{
  "n_experts": 32,
  "d_expert": 160,
  "activation": "swiglu",
  "moe_layers": [0, 1, 2, 3, 4, 5, 6, 7, 8],
  "normalize_top_k": true,
  "routed_scale": 1.5,
  "balance_loss": 0.000602,
  "init_std_router": 0.0238,
  "norm_eps": 1e-06,
  "optimizer": "soap_variant",
  "lr": 0.00734,
  "batch_tokens": 131072,
  "seq_len": 1024,
  "steps": 5439
}
Below are experts of layer 4 (counted from 0) of a mixture-of-experts language model. Rows are named router (the router's row for the expert), down (a neuron's output weights, with its number) and show model dimensions 0-223. Each number is 500 + 25 x the weight over its row's rms, rounded and kept within 0 to 999. Numbers have three digits each.
After each expert's rows: a language model's description of what the expert responds to; "comes before" lists some tokens at least twice as common just after its tokens as in all text. This comes from a sample of Wikipedia text that the model never trained on. Tokens count by the router's weight.

# expert 9
router:496463487482472474497489528506468473514544525467501433462485508489493466490485496493515509531489501538492525501461499477490511469535486495500533541518513521505467492508518516447493554486535517463503501474491453517553516468490458498472500479479493524500477492530508510558517475503493503460517523495492497542518518501455521521454494504461507492487538541469486520539506528466537466508494488491529494527525527481497534523535460536459522507476503484502527491457516509509500527500475518481465497471514508470476533461475507479490532483529472476458515505493533514551484519510508502493500544484482503520533515481516524521468532520506513459452485461528499525551512519496463506441487
down1:526504516502573492471502515498491522513534527500480546496477450523519501528507493524514527552496515444489482492493494501484480526482486529537541510498480531482508526518481504498508531508502520525510514486510508502511514509527482474489476474486526519462461467516502533498519498530481539506518445482485509480479451530542461459482504496485479522497478511545518481514472491493519498491496433531480497521515511477476437521474502500489495502494507503538503512542521512521473511487519490459471498511536508491484534527469514511488512477541549480514456508510473505515511541473466491502521562473502480454520480540500481519481486477486468495486547487526493520533524451508458419479542
down2:519515527474556490420502492503509501478470540482556528463544462496489480496528499492453509507464507474493487494487547506484483531452489465475510514469509502492497499495459468446460490481517530463484472523508531513521506502484499499503535460469463487515511491502524479507471484462506512478519511498476489522511474509472491470456512491515461472518488507491442566482531475516466500539514535551525529515465521493494487516508490496488502518509475508521474494489508467504518445490499505485512504507491494518563507509518474477477506511513539464489492565485484540457494481457499506483517512485534452513486472496501547517541506491498498504510512532436475498464534479502486498503493
Description: Noun endings, heading closers. Closing == marks of section headings with their line breaks, and final pieces of plural or common nouns, such as manuscripts, publications, training.
comes before: "-", " of", ",", " and", "==\n", " in"

# expert 27
router:503482477548452501505492498536486469541516522528533472495460549513476484500502528486488524553484459494478531543495489513489472468539515480503498485518486475481514489517539519512498514504520502468535445454440479496540523515503458529490527485495485502508444474543472495535504509507471480523498489476531461516492526526492510478466447501497502503493562506495496534506487513462487496511498537495493489530496532485458503546545474494457528513496509529500524509484478513497491507528461505497507555477475528519470555467500527545479465491472471468496506506485545494503503493451500509491510512466527524509504484471515501538494518563518489468477472456517509512507486501482516459483505
down0:492494472498537458523509488518511493498487463494479489490454496514493501497488456519478489508484488511514520510466467491486506540529533483482494466504451483487492479511479546501536482503518503520528490484502541481511473473507475515537546492464533500524485485474526464507530466494532503534488485493462489502494491492525479508520541501473541468531483522495507480480480533518527495453545475526489493495516477485538479492493505469502483546507513471525520502503543498482523558522575510494544532498524474512517479505525510524559500487529566566508492539532473473525526516516512456515518478485510508444504545508535478542495479500467509537498533511511440503507489520459507525496519
down1:450477517496504473524497516518513507546488470507506500470468508551499464474475494479546497479536494561494556457511516484557539477528500500490509508499517511499542498509509525537525531466448480487478493542521468461506538504507480496544517513508485519503494504516489510526503470485492495515502488473528486429501528504480502470500528484488487452518504535503546522495498481495485542492485482490507493488514517500482530492529503505455515512471519480530491472492472447495543502509452538464485500558511496516521486529507492493506549568506477477509525472517495507512521501464463497466495506529508544500528461531461523534487505507501451530492516484457501514459508482500486528522546
Description: Small counts and scores. Standalone small numbers in sports scores, results tables and ratings, such as 6–3, 2 - 1, out of 5, day dates.
comes before: " |", ".", "–", ",", "th", "°"

# expert 31
router:523443506486466498508471515516483492520512509475555498501473579524487460489505486494507502521516476502470503448498488498512493459505455490490517523510490525494465478525506550490518521483478535474539489520498457505504510493466504493508499489497504493520497429562479483523529526526450491508528503474528471490496517473433482526456515465448540488468544527513450522523547514484509511468489483520507483533506506496483513508511483497496541494493542513492541522491545496487517496496475520499487526520475523487488518504530494468516516495525486466497492510497550484532490507484535495487506526473497533540524528454493479527511532536509473474431496507505507501510477502460490465494448
down0:467502522497508526492513493482512484450446513468457516490521478529469533477546511543501521545532502498484518534500499484522488494540528486477513505511499439488504536488482466515481509477538497442498529463499463445508517530524509547459513441488483580479488541500502517476488543468468491475521502459504446494510528495526534483525547510504498496513484532490508504507532503495521478509501503503498487524506516480535497530515510507485549490526500524513471478506534502488512504520522460485511536525465492502494493497542507501523519498468506485511465553543504505521474476477471506464432499489472507499535493493499493487496485491515539458500452464523507541532487483522509521524507
down1:530500481494475506470465460511465497517495497495460488481508510467497489504472459467539471503530435535518449502549503512489473468487501504501504513497478521460490491456513477508500524469541510529525496508493498484486530446515473559495509528551501512476528451498510542499526519502497466489465529493523506505470496476533509504502506523490508494543500503492500504520547535532497542522466490505521475431525509494480500464531514485495528499513495514530445475528467514517490512513542498492517539472481528543514554482545478522506504498513523476504524465497493470466550497504462500536463491508468489483473468537514549534518484500473506504521453476496482492543482489516528511464498
Description: Line-start markup. Markup that opens a line or quote: the first pipe of a table row, == heading signs, opening quote marks and brackets.
comes before: " ", " |", "20", "19", "The", "S"

# expert 6
router:535461519527473481512520526491456468524531547463517513486480555517484486506469470512490489529511470509483516480485482531507533448483467477466558501520485512458473496509512497490499519493534520474529514473478491472506532519546506520495506453478494479499482429513485498516500540506488490485551526522479468507517482484450515541458449505483532509481543523498494541497494509504521480505467534525519481497528475493466495538511491497496528495490491535500485475497509547504476543502462489499470514517455473499502544480529505444493485477522547481499521530458504478541513526481573504488488467507504535492519516476504505489522516499526513524505492481495498516510499535449487459487468
down0:541521487498527502460525497510498491486484515516485487509523459485473503466508525503521506468496513520491522519487499514507450522498557552530477500503522458513505490504507502472550503467528480509492534496503551515532489524532483565513507469476526479495467514510536492552500469457442504520504518528483498479509537464499532518505517465474487499514489475482477511470487496485514506478503499469499528463509496524518487481520528485492544452460505532505506507484519461500521508501506495478480457488494504546524530510508497461499502564520434510522553444498491519490458537531475463468487508469480524527511497483526482528496510459452513534495465501525493515565479453502513522512499
down1:519484520478474503505504510498530496499463481467480485530494500522499493497477478487518445522522475531476532514445475474495483514490538519479508525518474524489532487484473507516482563489545479522467503508449515526455525537492520501504469493487498460449483511502483468491525493485491520458537469503482498518494494464478529503435476493516485475520476508503490515458544497521493493462503468470477469515505491457533534489494476441490493510523498483524503517514502457483491505509507510503471520482490492513444475535477499504445478534552465503469500437476469518492503518526481464507531466525456499558487501485497477459532511542505541496472506508470484493539520493501481538526535
Description: Prepositions and modals. Prepositions and auxiliaries inside running prose, especially to, at, from, with, by, would, can, during, as in lost to, considered to be.
comes before: " the", " be", " a", " his", " not", " have"

# expert 11
router:516454500540520487499476501501480494530507508479504522515482530532497460542485453471512557519516464514491514517496530485509473478484518497546480496543483483473455506505517516490505526483571504471559481499486487527513514462539500546519514456488497512509516462505474497537530517541505472504512502524491481521465504495475503536476470514488481480473516503469498522535533503484522489506480506513498471542533500507493502533497520494490520480496486487482505465495506526536495557506436502489507514528470489507520531469524495498429499456500483498494480568499484491525516526458507509502472446474474550512497506453481517503475504492488532503454489472528551514524484530458478468468482
down0:452497498535491535495493496486513505484498492484503516483513507449539501540491502462531482472506456504491478492540514540492474530501500506511505517511485498517475492490428495496501528503498495465493531454516527497527447550513517517521453494549456501503498518476515491525484459508475534470492502538491511508517465483529530532496476468490494489481528488466515514508517541536507501519483512486473473503438498535531455551485509480510522509496482489497512480486498482459469480510497448536498451490498450505557507512507506464499494511501476533562480512547494520459490531491455469490486490479466517452479487478496490508528534507541526508500522446529494541503497555480494524488505
down1:455476455530529504501530478463489496500558519504487488536478511514489485508472452517534507511540511526525529476467522512487524536495469465498499478478501477489467481505540507516465530559523455508520493454506527486519444487521494479478484486494470467474458556503492470530516496520497454489470518483537510513554506480485510518518491519493465527522522527533528492513515513520531547498520492502474474550493495528515508498465486507536484496492493564551478500513464479516499455513522507515546467472562488497452498498459514539482507487488510469517502459494509529481498502465470518481519498546495520500455497500489511509478504451534537469514496484492509470503486507503479515511483
Description: Prepositions and table row ends. Prepositions such as in, for, on, during, In at a sentence start, plus the pipe-and-newline ending each table row.
comes before: "|", " the", " a", " his", " their", " this"

# expert 2
router:504474471535485474477493522511481474528512524477527484483478527539507447498513501495466495508490493499474493497469521488521496478538458476553508527528487484508465497515486510445509539481529531479513538458477506532524513488516437471458492442483488531531523512522509498507546513497500491500484526483545439535492503513473485494482458474506522513490545507466517516508515531445519543503443542511532463532550508476488496536532470517470553504498497477511544521475528501472503546472477515501523494490500507465462510482495482472472472495536521461502495522487512513531533505486520511517501489478512489510485533467510492499520530526515479475454470491498509509539461495479475484472473
down3:507520516514500517491540514507515532500505524472542475539483501451490502514482499508490460482486484514498488513473508516503566462499539522492470488499500465502564520464506484494518465515494486537477494452553490512498554514519488547496505483477502480549481514482537494549426472485502495504494556533459501509506522490515444523492538484482442476510430495496499521496503520510502495497513508510482525476524424541482444485505501507546509530524503475500512532513496511500516503500492551514479505494516510477516503453496496471489496494505496469486550484507499481495478494505502508512528499493519493520473548503493476527468490477476472560491495513476545480556477464489521488488495
down4:506509472501481514496444488491492514487535457517525479495503417491495494448558538483490521452501480518527499509500469467499489472524488492496525512455486518494488500533522554483484519498503477488501484482498540500535504511500500520505502481489506518482459476475538486453506482537490471517507498516502511475503495505511497536505505509574517490545484448491468501512468500521504499523488533482576471545489542532488469506496478528489514502488478468560478509541488489515537489511535497538459518505490490497499523492529493529506487548481519487491492477532534517530545528506514519533548475492500506507538550524507491504489505541551496513515493479501472472473448494462479511535501
Description: Place and institution names. Later words of proper names of places, countries and institutions, such as States in United States, County, University, Park, London.
comes before: ",", "\n", ".", " (", " and", " of"

# expert 30
router:550492483524504501542501489500470502546543556465501494483497501523500479497500471453498540521521482518489525503481520497465490465513481515538535507498469510500442510500509547489486536496532524472514497495498466484516542516516475512481523452466467515528502463535467496532512493520464477476494515504535435547470498475486505515450448484471523509484514505476536542514496520519542528522524482510522472513522500469474517510531475520477524511500498480519502503438528508483501508510510521500537527539505486502505494434480479463476492510518499472492523535501511491486520505455471505454506504471501484504502522466498490512466511571503506495492489508530470519509476546482440453488482
down13:505488507500490475490519515509493489500509485468456509500528483506527493506462501521510489478516453543522529483508477494484512506541529485458514493497462473481522480466481500482457504472505461501456536522482449504467493519475521478490477502450488443479521508503499519475492501494526501464485516519459505515473477482471518449493516520550515492470507467519515551520531478515477477447460505486564546492528496490505506501498435510490526535517494496520507522470516533531516493504528513551460535521550489504514506488511486471535500488521539534472490511534488506513498529508519479496507508468505498494463529509523465547539454476531477467486501512513482494430486477456521504547525
down14:500491491489531511505500499547475465545482477517492479516504479546482560489466546486503488498514474517491495538494506478472516460501457503497505512528503517450497491538500522487507501475532484522517486533480479504497513484529529533518490530493473540538546466509488514470499550430513504448492510514502495439509551499487515482541519492514505533520546483539547502465485539502458512478481495473491501492499524507490511488505526491504524482497443515494501529532488503471524493498480449522520517484484492464502483472495516524490489516525539485510530527501490522495506477513494492456464508469489498511503531533498499456533529538584529510492472511493518484477440536556507476491509
Description: Surname pieces. Pieces of personal surnames, especially word-final chunks like -head, -es, -son, -ić, -mann, and whole surnames like Smith, Johnson, in lists and tables.
comes before: ",", " (", "\n", "i", "a", "en"

# expert 12
router:507459481502487484468478503516496470539545516486518457503465538505502462502519484494491489550524494497440481496508510471479510487557483510540516529512481482473486497502536521514525513487542573475496473489434497509540491489506485482523514503492492484551507483515476489510548478519493480497522485515511462537463477516480523523478472470529522540469555507501487513494534485458511497522488499515499495501509508475508500529523478496443502520498474475512539514470522528495449549470457537500506529499496500483479505461462506463479510479506498481485522536490530528485492528508508506495516535503537539483517519461460467534515511517502542491491488475560520520548458499496483452490506
down0:472530533508473506481471508487508533530474501552518506521490508523436483521484464454544537509525500484507549482507513462494450476482527482473477491516548516479521498492507464512509487475487484474465506484530502485513475497526478475502533516498511495481489512485551515471486482474488486504476515511486491539471489487536508486505470505437481541479458498453463509482477459465526469486472503516471510477541529526486531507517491491469535522508489451512494529532508501511525525500489495483536501455511488535503457493482516517443551506500498522543483525499487522499437504501501515503480475501484528497491474501538483515513516506531484555520502520474466519489575476510513504520558
down1:532510492494525543511497548498482496486463472489487489483482519542521496517511533527508523501501511532468524484481475487523474503495519487516554467514495559528457503518483521495499535523511507468513520529517524440472523469443506518512524502517495486498457542504499532453507477513449489508503515492482524469559499488513500459478480491455515508473541499475478454503510467491508522483511504524483549489518563517482478520519539491503489484474498479538549532527448485516517474436524509510513502465482473497447508478541513468547531501525503507537508498439495520497536487528480508517461495500505510508515489489458493507513508495525518525463536459505501537489498464498518489510496
Description: Year digits, time units. Year pieces after 19/20/18, such as 19 then 39 in 1939 or 20 then 00, plus time words like years, century, days, ago.
comes before: ",", "–", ")\n", ")", "),", "."

# expert 10
router:497494469552503483523487491517451490531514531472527487510490544529516462501514471521498529526498497522473544485470521503497497473525513502491532509507493493513454511478544527477522576500522504485516506446462503503547488498519447494478496484519535501522433481510461506503516529514456458504491509472495487505492486498503507499486434476478509493474495512466529478514508505470482465514503537558543505474527525492523514525547499511465531533498514487448508494474567509485480497466477505509524526527510475476470504501497487510468514472503491509468542511482521502506511519498513508482515487494508489533492497461494515508486508501485563448454509499527485565527492494462479449481506
down0:505502505484495483495532502459544491548473460482526478490476540487461488517454550528480503467478489491498509520517511538511523489498520549500523486448509524463498500533481495527528501480521494425534486482519496529502466507467520502485513540505474474480465487510532480489540481460542518512472452485474497463504537473518474504514515503490506497504469496483520512496495443544459538498489521503522528499507484465499445488514504492467502530518481497487469489503486536499483476482457506535433464472465566487507496513475481526487480482523525534537460470514500523495488452505509497471522519493502471477474531503528500517451450531496518498460498495525506493478484521520478522513498
down1:485522475513548550444476520483476555529481513508453532511514509510514479461476491517534503474528538454471502506484527517507512530525514494524498484482435500445485506506514521502522496490512444518525548487504471519480489483490490455490509507530492491510522515482486537481504485490538474503574460479466502527504447493489555522459541479488476477525516506497464493492450530518507490481484509530487478515529497508522474482504488558509514500517499481479518478507499462523514471467480511492494483521493467508512512472479495518498564478509504461504488550501525512475490501501502491462519483481505519477493489490516501472521469506503535530468446510511561489540527517486507511483558
Description: Table cell separators. Pipe separators between cells in the middle of table rows, mostly after numbers or names, plus semicolons and he/she.
comes before: " ", " |\n", " —", " -", " %", " —;"

# expert 16
router:507456471528493492492498506494450470531521513488494474468501561517489451514524474506499483558518489509471497498471535492509528452519455497530491489523513490483463508540514475495507520453557505477523492498488519541528515489503414488519496472500511504524488477507487521513499543498475495487509536524532457497512539466508493499449472477499531549473528502499504536476507483485516468480487497511523481472538524507493479526534466509466539482504531502482537516485513472479485558490488459493477486509516501466477515465506498462478517479541520501491508497519522507513520540498516502496500516493504519534521510492522518517454498556492492469460476471509523545526482507445513466451464
down0:445497518472538504485516459495501490445505513487498534512508498474535554487479483503529490485494500485502528554549495459490438489502514466486502519496497534495472460486506521454479529474512533515473497517508489489499469497527488503506510508528480517512532475507523519529515533528456493514508508446445529490537458517509541517534497499505510510503500526487511482489561503501497509498495517507526463530533464536508532488451517498494506471495484523483491474467532536498519477463496490543531507519516490493480473535482516483509500518481489530475501510479521481488509480490438506504418454464479433496505519506464475513528491503526522483515508533498464456522543525504520542494483
down1:535539501512539469480523515503512469451524494494540501548478504523519526531449515492481500523531483486495500503480494489497517526529496522527556497490489473463478489513507480506497497496498469461480495481527513509479503504480496533503472514492510448486484473473496472546502548481491546500514497528459537513494488467500510502484512525484523512539524493520439503526524542492487463523508485493533562495511491522470492492493520532447533493506485524478523537522486478505461520556506504538458523527503496514497483463450444482495524503507485474542514523512473497481541464536485451470482550541515484494494547495535546567482529518494496455496507499510510517491514502526494499502500
Description: Phrase-closing tokens. Tokens that close a name, title or figure: closing brackets and quotes, %, km, °W, and final words like Cup, Award, League.
comes before: " |", " (", " |\n", ",", "\n", " and"

# expert 18
router:539467506484507480551473513482447521518514522497505500487467538483502480496488492496477548542506466535464525488470489489488478484504494515514478511506507481504471507488539525487538529481557520448493498446472529526540517517497472482503494477460498495511464474571465515523557490506445492489515517484479497517458524492496485501482441508498509527480504540453517550523502503497515506535482505520482490538484549493478519560487473504504511534493515499504486501463500494464504522480435499486510518517505514504502537485476503471503514488504496482455519524510523499517519519505516503483521487477487502527498497483536529512499526568491501482455461519491521514492468534469519421489487
down1:512519494502472455464496500497483469518461510497519519501490471479534526520442498543457499494490522544496505542507527549462508515491503490513476513477483472492498504488509498497486532511531490519496503507489479499500436504504492486493517537467488486466491509516507494512514520454497514468531498472516499512533505507466529477511516477515508532523503476556444509450508606474525519480504530505488493466472516518518538481497526479511506440494473503471502487510508500501482509477506490514499474488524469468526528449506485535464531521543498495509485520520543490528497464478475523500484537444457462534518540445469500469511464513513493506511488491472534439512517482478515477491482
down2:466514546514525519524480481457462485548494554523510518425504504534529532486547479467468475542480462513495497472502508491473500506510491523523541489498481516483501492503482530475561513521498481475496514520477490468497476501536492499526532501525495423575476486536511499513508521526490508496479452504537454479477516500520521484507483473495499507510519528513524528506494526536521526500498544458516481526524468511516513542537476498509529548514506441501506514540519527473460494507456483495532519514488468505503527493483461483507453503482480482480456518518494489491482505494520486490501536497514488498492513534475496506479479510498525479464506529479448503526497533500534472487546
Description: Table and coordinate numbers. Digits, blanks and signs inside numeric tables and coordinates, such as goal and vote columns, decimal degrees, minus and plus, em dashes.
comes before: " ", " |", "0", " |\n", "1", ";"

# expert 13
router:507477453524489452495483494482470474528540549480511491465467549544504447468483483504476510489519510509496510494456483518549518506542475455512494525539478491487417484491523506486510505496496555439511501492519483521512517501535491518490511481486517489553495457512501487502522513509480457511500534473478482475475508505477504540453443486454508517448516519459531526564523516464493527526492497485516483510495518491480517559518536511467513510499497467495551486493509510505522514489499551481504528504478498477488530469486506465493494504468475527465515530490514485485516531464532478461517524475505541523506509488501530502502503526467523505512491498508478525502493513507478465462496
down0:495490505548513511475478471503455444487474544522510495528468493514429456478487518497484515505527469513505510518514477479522542488473550500487528518489475492493509515508504463553539514520498514551470516533512520529479542522508445491504495498490504530494497502545495489523503441516512518485549498477518491532506490487494505505476501455522503504527517456469494498496484482492464482500535555481483491493474488516468472492519521465512531511502507475489461472471459523544577514486503490523505459496523522514469484507536548496518479481512498457510486524502484497511518502477501497526468477493534508542529474507504445449502472535508444519515532466498498522514501504476552494515506
down1:504484452506462576534487475493499531482499527518480535454487520474474487438460471482501514523534497536496474436522473506503472466444501452492489495516513493536498506522513473488491532515486507483482505519456505465524515464508471518542537485513518461510505450503516506559513529469549520482476525506467490504487506488471524480498492490494469493519502464478473521494485486453490489490536498528519478457496456547493497509502482558505508549477492542508511468476541480486512468495467505492495504467499524529519490453481527518517513487484502505464513499460521491506491505452552479470497524523535474496484492493512480491497516483489508529527505483498504544497484500482496504542552
Description: Clause linkers. Conjunctions, relative pronouns and clause-starting commas in running prose, such as and, which, who, where, but, because.
comes before: " the", " was", " he", " is", " it", " a"

# expert 5
router:532482521504500471492478528524465471505527514491481516459482479514469472500473501486501513524540499535483490503447501512492513483493492477527497529516497520487479521522506504496504525469530520475544474464475526480538465490501514532467504440454531529523498463497493513530535523525465496523495522473512489513500496540486503539446454460481513529481494488495477511489547513491498525522488495525516499521522537499462476576546516514471513487497512481484537512452510517527518512473478501501537523459464481526439538509494491479459508518507466488472556522465516496506447518496495507465516500479511549531521508482495500475514505514549505479439504510493500510503462511436503478474506
down0:488492430483484509498476488469445489502502517531484534522499517547481519489522510483519484490489509491501507535526455499508458512516510526508505477520502538491484508461494485494502527448461533500529500485519494507463517513526457483514469495541493518498451495480479480508506510486450495543520500466503498477488510470502444523484485517521550471491494525531481531483479511547487458471495480513458536484507454568505496529485547509516499520484463471487516473477480492452519493483464503520496491489533533511515494443554495469460522456448488522490507510516532491529563535470482493498511507448485497507498523503466526501493498485528473512503498508540510494495484459537501505536469
down1:488490519472493492500452510517504479501453537494511503485518483510472498536500489513505499542494520475497531467464494477522496472462472483491507458500494472523466514488510523507529514499533459520523481498514450530522490480523537531544538538492493545506476514516503474497517509521531505512493472492507484465466476501489530511502509534530446494499471486512558490464505523555470540502460486529497526474501574459498502484566499526495515502505482490487509483489495514531551506515493504505546495480526499501495497481505525445467504477540536508540532472473456504535494472500513503525515506518525463493508496496533507486448510486528535566535477518477526507516473485532500549498553
Description: "Of" and inclusion words. Mostly of in names and titles, plus such, including, among, like and other connectives that introduce a noun phrase.
comes before: " the", " a", " his", " her", " these", " their"

# expert 7
router:512488497527496442505493501501462480506547511492545493471455542543468463507508469487491506528518488552480509512441494485524517500531475482517492496517498494517470474501530485477510547504500531435487515494488497541488544466500494545485514482487518492570472468514490482508533523500483499475512486492508471480491488489469520508458476449477521517479511563472515499529506530458520507508497532500505479510511542506481502543506506530479523517505528516475549481469537484493509548480500535528501509509471514491483507457484506475435512478481510492470531511496481505495480541481522503475548504447541542506492520488493499495505484500503530502473490493532518522512519567502509456454496
down0:510520510486504503489509518519505481484481507536498513464531481513499439495540485493485501504485530547508537511467468515553508490488483482485535488505503502535506452485490473487507511492505481514535481489471551552476525532474532516496458530523478495534551520502548493505513471483532472516468482508496520467522459532498508539483537469529500471536553464495486542509480504511518520522533520502504507502490498519483460481502487485464524500446539506494526469537502508506510494470481492480514476479499495534494472497441501494482503522514453489506497480525514547531479548479529509518495465509552481451521507494502524521457475486492526445491490462522463452469516491486480524558483
down1:464484511562527509538522514477503468485479479539451525524494476481512491474514542447491540491485531444475529474581525488478503547515521529486468505456458489491467534512484503513510494521503467459458481499534489505496490476478484482507482482483545503503510519461511551484517500509508527500522511485538497490490513447490476486471521494532499526483523497496474494543496501474483554446526471476493481518535518565491500512509513509483503473522506505477468500499486518503496515497503498522510455490527467485480505508473470513492537496499504528506501508490455538510484520507509526507485480500538503445499471456501482500518494490434482480514533472518482463460530487505519474550524
Description: Commas in lists. Commas and some ands that separate list items, dates, places and thousands in numbers, e.g. "June 5, 2018", "County, Arkansas".
comes before: " and", " which", " the", " but", " he", " a"

# expert 3
router:516490452536465494492476535483494511546505520482492463486490522495461454492469456499466533515530474520511486470475475483517479465490471466513528515519492492464481482544510538478552524475545554500509522480493523509508510526483468498515497492520511520534491517540469516504531525516503494518508541519526510523492455518480526526481465485458505530478529524507466525494503518480492476497471520524521525519550514489481522520511484520484516515531503467459504511457505507515436514517461528495525478485489524484462523500485501478482495481514480468519531482500549516475484537484539525470490527466487519473464487456483509563529517505533539493477493473545471495545475500492491449484524
down1:524495509526486502491513515481521470514518512502524479490516448504515469532490493496485555488461480487487516505500500513487513478482545550491458504519475487515465520470523492538490459500510474461533501494508485508512501512525464518469477506514521476475491454503494510505551471511537499510516482475503487412524449498545537522448523487533549515507501467485506531518499515454492506527509473496515482479494513499467476499528513511491499545466493488504512495498526521471478512457538471458507480476520515472460480562492491515516514464500495446536469522458521463515494526468517486523510441508514504517433456508530486474474510516499521508484501490533490494490530453498518524489454
down2:498514518469507486551483514500492540483498517483549484465497486509469500498485526511486467475494508538519499531527531471535496499562524466476522443528471505468523484476503509467471516536464564483488487526520483444420463459522518502470477483532492453483471496493492464479532511504509492524516559518543462514516524509507501508512506485517485510534468494489517537476514494498490546485506482455500503513519520510518517504493491563469527494414495483508501500500493528480480488480505503474465496489505531519461516509486545521520485507480510507484542478507494518506517553514489535527476490501476524499510481473511498523518488519508465520497527484452481478470473483513507446491496
Description: Infobox field labels. Field names and list dashes in infobox-style key: value lines, such as Province, Police, Born, Website, Genus; also year prefix 20.
comes before: ":", "-", " of", "\n", "09", "="

# expert 23
router:547455525518482481476477513516477487536514554473502474481461503489513493510495494509511544501515470508537491508490502534541506477513495457503538510496503494472501515512505507480521517486538535490508494504489513528531521523522417512465521439473499471523485458516496488497515510512463471495524518501462482509474499506475503496482470482480522520483512518492480548488540486478517522539489528532521478508526520507451519557522443509488538460489497526501523491446529514465495510502496540502468507516494478508489529486475488437500485500495506485468535552484560511518497495490491491460479503487482563509509501462485496484486498509533511492457480517559498546507482537479490495453460
down0:507480537510504484526481526504521480522512489531500465499522518489482492509544520486516495489501501481506509488495442465473481516472470527507504506474477526485501488491516498443503528486478520547500511500507522522517522525539473473507484499506509519563502481507517511566547537496495551465520547461551489557498495540508533503524504508523491524505512503509532501475459514494459516511487465505498529488504466460543505498481535483502479482512529472498515511517541536526542470468433481538509540484504474473533503470500495526542477494512496474506512453462484473488489453500527481508494536481534503529505486510501482468539485472468523512550487479504547472466530514524541462509487
down1:511521504468507506511443480540517514517501461486515478487526453505452488554490507514511493523500485496484507472492463527508419514488454496546523510489476484550510496505515481505509519482516483495471542505479476529488535478490459551531459495531497489520498476516558465527511486487492491485543466481512489535525486512516536517497508500522489478525534522458466511511517506473458504496490507437500522498496539439533525556500514485474539523526507511494509493517536506538470514526510475488473490500516500512477519490526494506548453489513507480497485480504502525546484519481512493527527480509488525494499473548467540498518525479470485516497526486508545505504526506464468441533535
Description: Past participles and verbs. Main verbs, mostly past participles after was, is or to, such as made, released, named, commissioned, estimated.
comes before: " to", " in", " by", " the", " on", " a"

# expert 21
router:502478508514509459480516495502441476517527496474531485483456548518505456481503471492506563515517490486471478499471466508470520472527486489535531489518467503480484473522510496500511531471530493481524472476468489524520559507514473522464519497473526510515460439496475483507508534499484505477532517491515486516530509511492501540507474493465553471463538521470528560538495485463524495527461503545526468494505505485455516548507490485480528527499493508473505463486522535472498498517450495541492529507485521492480533485500503492494505469533455497486504541487534505514532507490510479516522499468484503566494535455503520502513508529503503455457491493495483518533454500476490446487507
down0:524535531443510477504500505504526486466504457519504521506444513540508516501514467473509527498478486525487483469469486472513462499495484522475481491497516533501509524503508479517490497484530496508487520514489505461516489523496524499514508563536483518502465520522512499469486512505505484449478509515494455478469520511518512450532469517473529539515531500471486453506488497519492477484545451441491505501519509537503465509465546490533524455451533485526501508489516507520543530494501524537494465504483520520498470482501523494428508501468471504535512469525499518470497510510497475486501532447458529448510545498496469473553481503447508538494515467480506458496543486493535514485515
down1:490514497479518472503509500530518527466520475488462523518492536523465527527490530483476479502509530477490502530478477495506507552515522508457529484513483497511486487482512501480483489517480486497452490505484525477450505521461501472514482557553443525521525502507487495541522551521491486511509514524502476515478543470528493495510472521485495514527492471515541472512529455494478458503502528560492522472519509518463495508487503520507486449549484483514501477437531549492558519544481512514517496431537465518476518484480501486511501519506482513537514516460497491440473528495517508512485480498524476505535509501505480524512524476508523551482473530466493525521491474440496484543494
Description: Space before numbers. Bare space tokens right before a year or number, as in in 2008 or score of 62, plus currency and degree signs like $, £, °.
comes before: "20", "19", "1", "2", "3", "18"

# expert 0
router:487515506495509446518473517511490487513515512469524495511471554483507484488497498508495524548486501531485487488459501484523516452494492481520519562471512492476500505494517520530510528473524513452532465493487514531543513474535462512481519462488513490541455482520454499530503533487468555492556501519543478534498493489505490513485458458497540512466497499463480535506527545497524489496492498500542503546540535459458523539541465537476542477538490464500516467480486516501494507508486516518484507510484498439471470471500482513472505494476495515482523519506497493502544536512544476458518493509471518503505526494481497510499527537486496435487452477507504515507491474481498474454483
down1:510502531546527514481477447451517490493492479487473529525525445533453481448507501501497455523517533474505470498472479512451436499527485487541489484530462489534547519502496556493540524531511525526497463472547466509496491454510447524515452456486530486516465517501465529544533499467449491485526490462496483485522516519511507515526517507544505539475530525474498487496516517494496469490495503540541545506498492487504512499522498509492483500500480486474525518516496500449500462546467520503467503495537518532480544512464502509477504495478500490482538488498496521509512454500506493533472507535495521506491449488526489521492521493488479492490482517482533465530509502504504518495485
down2:483505511479487512516483522508537470481553509463503521491511503480519449552483472512481507526559541449517497501529462466506472471509504473492485528459517507503470535521491493525481526506497531478531488448537513480481544532497475492466478464509492497484510462512523490470470476470501506474511496515484506510511503537572480507533570519514472514459528503502431512555496516479523482539520503499486479556502502499508486510482510525534538521513473509498510534495488500484524523487497480479502462496514533468504506490480483484487480549487479536500485522476468523501484487524498473526473540503519476486493500539552490528491505496508541447475496467469523471480493477545495476471486
Description: Sentence-ending periods. Full stops closing prose sentences, often before a paragraph break, plus sentence-opening subjects like it, It, This, The, there.
comes before: " The", " In", " He", "==", " It", " This"